config.toml
num_hidden_layers = 12
hidden_act = "squared_relu"
router_score = "softmax"
balance_bias = false
init_std_router = 0.0159
norm = "rmsnorm"
tie_word_embeddings = true
optimizer = "soap_variant"
learning_rate = 0.00758
beta2 = 0.98
batch_tokens = [32768, 65536, 131072]
max_seq_len = 2048
max_steps = 4088
dataset = "wikipedia_en"
Below are experts of layer 4 (counted from 0) of a mixture-of-experts language model. Rows are named router (the router's row for the expert), up (a neuron's input weights, with its number), down (a neuron's output weights, with its number) and show model dimensions 0-223. Each number is 128 + 24 x the weight over its row's rms, rounded and kept within 0 to 255. Numbers have three digits each.
After each expert's rows: "comes after" lists some tokens at least twice as common just before its tokens as in all text. This comes from a sample of Wikipedia text that the model never trained on. Tokens count by the router's weight.

# expert 26
router:105092110155151135152137148142140120139119147150128158062101083085120106128133087131144129148142102100118167148149139083152114158159159131160089124149144160127173134124153115109113186131110148113109087172139140136118149139105087151129133148153151146152124101109141146127173127136117143147142113098097094160119144107133134184174126077163130119116129151157141122120131123137152120118115115097155121126136127159100127167113138096137150145073099121118157131140122130136166126141160135151096117139153118084105133103104151120132127138161118168141115161119118136138126125067148124124101094124159098138107068149134114109119129128083091114111134161095162139096097138065150083117109
up0:145110124174114095082096077136146142140135117147130142120136179146114113140129094141140140162108138130121148104139166093149144142142106143099127128112107146155105118104153133120131100126121127146135124108092141118128126155118163119169104134167142120166123086057099179151141149133141118166111114130138136128160138153083124134117117109147166119140116116116150141122158122118107177119142102089133165164064160148084127129114051104121141185106151138149116144155070151040130123071139112106088131125133111138148139095139096113111113134150136099137089142140135121101097094123101124152128138128128139102133097135170103106142130141121121138128094159123106142132124139135134108119094
down0:079134129187129121153185123145098148171099190123130147106084067207124128157124133097136130138148108117111149113160192143146131161072126121093130129095151161121113165167128076109110146126119150155082090148112146133095149154155144109113136126143146155146127124125126086156167093106108138158161129133101113140121142148108105131118141093132115115131105148112130180119113136164127123119100127156087121129141124138145138136128163146135119110119148144097130127118154125174128144170138100099109105129132140138123105101113146134136147179146119116104139102177137122165134135117112135134129138102128094129116123121128131142121133113131094070107109102138165172156115187126131112118132
comes after: " the", " and", " a", " to", " The", " for"

# expert 60
router:117122108133168100087123163124103096141115165110106134111152117152155103141141126121150102159132109118161103154182151134123136160134128126173108140088136095122153123139121166119169114134082129099136137133117098148120134146128084135097146146124139174124112097124149145144106066110114133144080109107087055100129120104093121108142141096071117135139147122151124143103109093154148133101121121124154095136135134143133137139110102121142106150089130122114133128130147138163131166125126099107138125147167160106137081110155138141134162120148085132118103103093142186123093146138124140101112151070136140095113118153128094154102118147204124148115136154088114136095095130107113158121080
up0:152172166091129128165171167076165145110163155116147098125115125174133127093102129094130109163156148125122126153132084152141116146121096141119117214143091135105116114147163127121090094161095135096177136155088098111117106087141081100118157107082081121151132146106138142125160141101109138116110118140124165166121146125114103126128119114089108125137125140117146106123120091099105120137150153139113139128145082098121140130101101095112111088124179100124119139177145125099138143154102121142143163143126110154099129109108112178128104135093113150160123142140127142134129172172121100114125128116133113122134132109131135088107123143123112164155132129155135127117129104104142135191108
down0:089069136089111111132099138119171075112076118168096167165161104058140133145121148142124154115122092157125147137105114125119150071142166119137097104103105160140125116118126132130110138099117078113126129122123182130112151089153118098136113145123140175117116144115123125101172131127113115090142160112088167119160154143162117117149142127092119117143146121099109142147194124122118115112084119112144117103142152086121124117105126176077148129091103130097101140170166145137106126122122134124112112149112124113154089137123104145162089149130136076103119109139091165164103096115132117113183126119154157124124136120124108119166134129134132129153141119117122152133160112131151134090127
comes after: " a", " the", " an", " his", "'s", " The"

# expert 77
router:089169102118118147128143135112131115148095162124109115172081129108092102099143125111111123107137107161155109110135113148141161105129110096142105137158116145087137080127073134114154140163132133148102132133151101178151153146127129159127154080124147128137133135091156092115140097132103154152048117135127178130091161105123137144106097123160123119104168124178084122095119139106144132090153121150116167138143113119105091125134108102136141089099115138110113143153153154148148111167154189157160107097109131114107105117166105118098133109103119134124098166120125118175115133148127130121098072103082114150106147134108131138089107144151128103112127145159124125094122149152147105151142
up0:131159152135138124152147143134119161166128144127101132109109144143111180126132118130139149115116124080161094124151116147144110133118083078141141151126103142179095115178109091133104113137142128141159133120084120112099109117160112117156121127139119084153144108135133105111131132097129147125143101143122148131094084138132164101084134065095154144123144161145149118165138135090110113186103169129112113130098117148185117139119074139143151141138120125092112098108128088172149148171126118170120129108150100124146124158120157154159139137136115168105130089099146145184152116138153201125131126147134110194123119101112169123121128156104081120125168122120140111142113149126126119148126
down0:128160142133089120116127098103104153113104057131137160150110132103165118118131101140165165094131135118116147096118182123118166153180089148123124123128098148119106115130164127081142103133066124133104110129138114141116133130101153156124122106147132177148170105139114122071130172109134133147134144119139134134184127107123170115117138137136135125125130133091178121150108125111127140150109155165144133142104143129094178138138150139108156131129124143142131133126107136131091143124136135157099112141104107138064081102144121136095084123120127121203117095160151132115126100089122144115147154125085103139116088108095101172148165171099159115125173131116119106141134148144178129145137
comes after: ")", " |\n", "|", "1", "3", "2"

# expert 56
router:099159142136118122163124131158155130158128125156113153173144102185130110168159128134167090156121188110125131100161136102106108146133101132147129179135092117118154141150161107097108150168146141122107181173094141117114140127179111133113133144158162138130127106132139148109130114139131140152112092087089144110121125084106127139143105083121095131151137092147106197123149099067111121123123110149158118160120114120131121105078175105125126137099129128107145135135127132097163140124140132137120128158147109091117105121137146163121159142111114123123142152105162188130088137140116134111154146111162124107106132109144108090082133133148092147114140097153102152121120155169149068125111
up0:132154142139126120159186078129164117130127127142122174109097129118174116156157142160102126124130164120113137134124127139131093126164190152104106170189154112146125133107148130142113161083135122146134126158114141131126125131189153130146110138116156145135119133106152121142144141137153154108074105106154138149135156108128132140125111134116129097117060140126129159161119151097112132114123144124112123142148114108133169082115163125133105153093082073155121090133109120120165141139140128149137137114145085127125126111068149148117137120104145102164157171139132113127136147127174133166123170093119104086137120124166083114140137073100160104164160132087124156154137119116153087135129
down0:149087136161095142169143164121152089147114143088162155122097130108128105165106118121112142097145143196116106167144160147108110140120163124133105139140157120096115114128119133092107125112181140094149148181163129127106146137171141153103174121144122143118100111136114158134133145153121168125147125116118124128104160130122144166119136145129116130120144089133131139133119167127144082128106133159150169127152090119129103119141149138088143138124081105125108155167192122159166105147155140144121135126152099116111111131091158156124154084136124101127135134098105085120128143108131159132136113132121128158131119104061181128128133148088156145117142121131117113116101093144172151139212
comes after: " a", " the", " and", " to", " was", " an"

# expert 4
router:136094117104131128146119130084118103100117109138131149150158123138137139125153163114133112153106129130127159142157141136104104153098132160105102133134136106123142162098163142141153131105146088123124125130100118134112146166105122087139133149109117124123136122104118134143148112096120147130169117192130155140072133166138091121146100100103103089124074076111137119102092117129171104104137130146090121104084126137109125141160101113124118135097126113124135147150137154170163092165083121161133157152142128134084153118108144098134143087145160100138112092108130154166060121131120081134190105117164124089175100105090099119119113123138174111121188138158113116095130115156102152131137
up0:150092107132164103165104084136115106139148096120118127121152147153102110129124163109130130105128148151120115151133117126113160107093147109089133127141136117162100173107136142145097144116146129134148142120103109082105073129122153152160139135151137113159086140100141103149107137096097122174102120150080144115092084139138133100153139117154131089127140123147126137082128121121125112107110104161124149077103175144161140141148166107085153106114192167133167121132117108158137091133115130131153166128130120121134185151090106137170142169123101111131099119149153153127129133093117122115128122145133121153090108124124146109124104101134069149143124143135143059094119085109195131137145
down0:125121106128125168129128167108134130158118123148113155168127118143124126132164137129121119135122122142142103202138165124142133136101114091150118120154107133142110159121144096157141130088122126098086130134142126129135118147119141137087148159087139045085114115128137159171128124106121128075154177134127158148156161178137123102084188172116104120118115096089095114135093137125139101160157161189131139156137144112130128127134122141126150103115145116141141137101130159131138121123106096163112148163107138118139153096114098126111121093154123098114115122161164117111125129143137143148133142151101062167049117114100089135130143150100173127122118147080114137115129134138158133149103
comes after: ".", "–", " km", "2", " m", "/"

# expert 67
router:145133086114129159140142146138113101141152189097125125139161124144120089143161096109115102115164134130094136139141120132150128155127125114113117125137139141107108142131167103146112121133100121091120105114134081092085157142135125121144137139102138198175116144131172151169095104139142160173160162089181099122110138162111145173144140113137122138176164075113118095120183088163155131123171108122137135120144120127145142122135126130142134116127084151133125150145125120092141098119103127121111106103172120146109147153100133104091115143167129123143153161112150173133159139147171087168133107164107132126159102159105144142141133100140127113111158114131170142072146147146148125132176
up0:122147099091116142150125095147124146132134119122119119134151112159165117120186097097110110150115137158157143119148111155155093135138158158084119109126134122125135142134140134162144154089153133169145138121161126136143133147100147129136132161067135123152122155084106125170068111148123124120118110110146119147104112109083150183118075088153112145148108138097107111102158142165156154091141142077129102106118131097143111095095119120135113111109120094163130149131113136101130164126134124138087172121136083176159131170144100123114112173125161133132120163161130144039142113071129120121107130143112108125112115115153110145132149081162125147158144147143143120090120131094134121118119
down0:126126112123088140128079138130115107135162130078142106134093138120137083158104158161162141161149136115114174132135113071104144143136153117141123130108147127107141126111108138156103090102104107132184136120128136157136135130135140146145130104129119085130142144126127197142151108139110152135157138150107114189113137140121151147146107138123114116106176145104153073149118139120120117143108114171103120120122104104121125068119139134148122129116116096125126120185124114123085148177124157156134138101111124098073112143134134140114064098124125076174123088124081159182178130135118109156134123146107139117100089159069125114125126122121158106134160079118106136116121126135112149159136
comes after: " the", " as", " of", " was", " and", " is"

# expert 1
router:159096115097148145101160113134115106092120104139168162126165085082143104135146107118142108150082074119108138142149146142106103162135105109119113105116124134102104142140172168104107146155090094165106108141100127132139151125148154142134160123122145128134152135151120156124135151131110136105139111149099105127149160126128139120119109123081125089181092101153153115139150116114134118127116093107134094102160106155128146099143122098151173109110137091124127163127147145147138135136118104102094095093127164159156126133110087118145107110093150115149114115107159141116157163125152140113114123113132118128155085157092155129085134140125184102174129159063197142164136154150152138176132
up0:127102134162112174101106145108156145126131124114146127153119122156150110128157183119133163170098130130081130137111160153150114148158155128126124134077126097082103102157167152155149116158129114150124101160143166144116129162103125141161117144078127141102119113099113121114132101125112095144116076118151070100138128121145131114126114164119114130128127107095156094148097140170126160116098084130114135102114154109134103071140138121105098132173150080145077140162147128142122123120122142139129097123142136124141145084145075128109089138157123119170136156113092120094159097134104162157116126150106154103183135142106164130107138115117107161163142148088146156099107162157149124144121
down0:092108089055132164139117148141129127060126124159126143161129081126102101123144096080113092125102132102111126112138117112155129077118116088157112114120131167139100138134103123135157125168106135147117112132111112142104141149133146141153115145110150121118117116168152123099143143166124104138085112129155109160100128115155124079141061109102175090133124135133108128138150111155100122174127126152126082129123131136129153108122108144124133153122166130086095106143156127123140088125134120149125114122078114112154105113099138111151137088152196130053121146110132115108149166096112168143137135119102099122130101145122095132159160139139175138127132145159127142107130155161178123131127
comes after: " |", ")", "0", ";", " —", "1"

# expert 82
router:128090087086164159141157146120173103126124129147119148128127146118100126160116189112127120142164117122115163112158140104118119151158138131158117137132165180116144146115149140101118113109130098139096133118127104129127139122158135166139138132151157153142140114166123126118147146111102146083166142131143111125101101101148152083103101131140105108107111119109145134079148157090153090120138119160113113100145133104168098085162116110150165147098102107128146137148136133151136082122117101135150140119141180137104137129098132103130173089175090084149101146098171113158103150127145113109165140100148129117146134111081143100155103118040153121124127154094106108092147132161140135098130
up0:140078152131154097131106127133117145140110146110136142111142126117167130163112139145120143128121132176138094105163091124093081116090117103126142137084126110179114112118110142121146127129153145109163132141094105147085126091129121094152086091114128124175116142156142116122103120116127123123146142127136125115164068144132092122099163161125140151093092123161180151099130099107108126144167145122084106119116148135092128173123166141049186165145125144150075113093123101134121097116115166104132122135131103143150168155154085163154142157115096093095151097115099122085115098156149121155129153101119130142156133104116106155121116112118155138126143099125134135127116100132096114130151
down0:158138116125120155078137158111144130132153085111115138127152127114100108133176159115118114118125107120143151145109110155098135128109186145125109109146102158098110123141102150128111155131169119156103166062116136140133164161090156136142158137177134123147091130170143141114136112153136131074128151133096071138096082125159115143122120163148144148159120111118135135132104113169173081142173132120063145101153133120137104106121134127138141125134154124128153174131148142115105102090125116163146119129147174105112113123151139091119165120130130164157156092103094161121162162119108103103182128152123144144162144130096120104064126120098142146148140133168134154135118123134104152157113
comes after: ".", " ", "–", ":", "8", "9"

# expert 54
router:127139116095126130121158133141089109127133127128129143149152109145132124112159115119184111155149115125123166118166152124127067147131104151105119145142112152123106128132116149111104136146097120168119113175106098107117142143185117129106151096135145082138152107126178135122150169113112130114162098126101110111143155101111155163131165116132102115105069100169135125164133122112125115124135113113114127160157122138118122143129126111143097099110120113123133135166156146189101135093135106122085116094125134134106134114108085127184095151095131110147106106168158170082154165145159097092133134142144085136157085139109161115091179103146150109172133165099108105137156164102173137113144
up0:109111141108162138174119136118117156113081097121108146102138119118097148084143132134014188124096109107127173111090123143133160137145117111125134141141129120132116153143138130109115157107115117153096148128137181108130116134139119174141120133100137161127167156176110092103141131177099107139102113098127176128105127103114147123084168143098161102107130137134132143117094112119129097117171135150144133166119129112115166150141101115091132149151126131115135133176130110136106094126137142141137105148118181109126118142161124096127146146108147118126104130170193103116167089131123098180139166089105143126148124119129135146135150111122107143158117118108089161110105127146149128158133
down0:126108158162118144167130122121111083148074078132124173115134143127098103127145114180135123108111112111137132166137123154131128127120154129168101094143112111143130156128121108130116107165160140097162122121162101106077125103167125134089125142115109150144114101151143135132160138153142108135145107102141123103141089129118153124135148135098155110159146140174166118145167131145114149128146165097118139195128057138141139149170156126133114100138096138142127117145127184143132119143120123112104090150123101135147111092125156101110083134073169123126101129151140113142169154082127148122105164174130119121103143168131139171162182120107115161106126119106108139114143092165137171146144
comes after: " |", "0", ")", "1", "2", "%"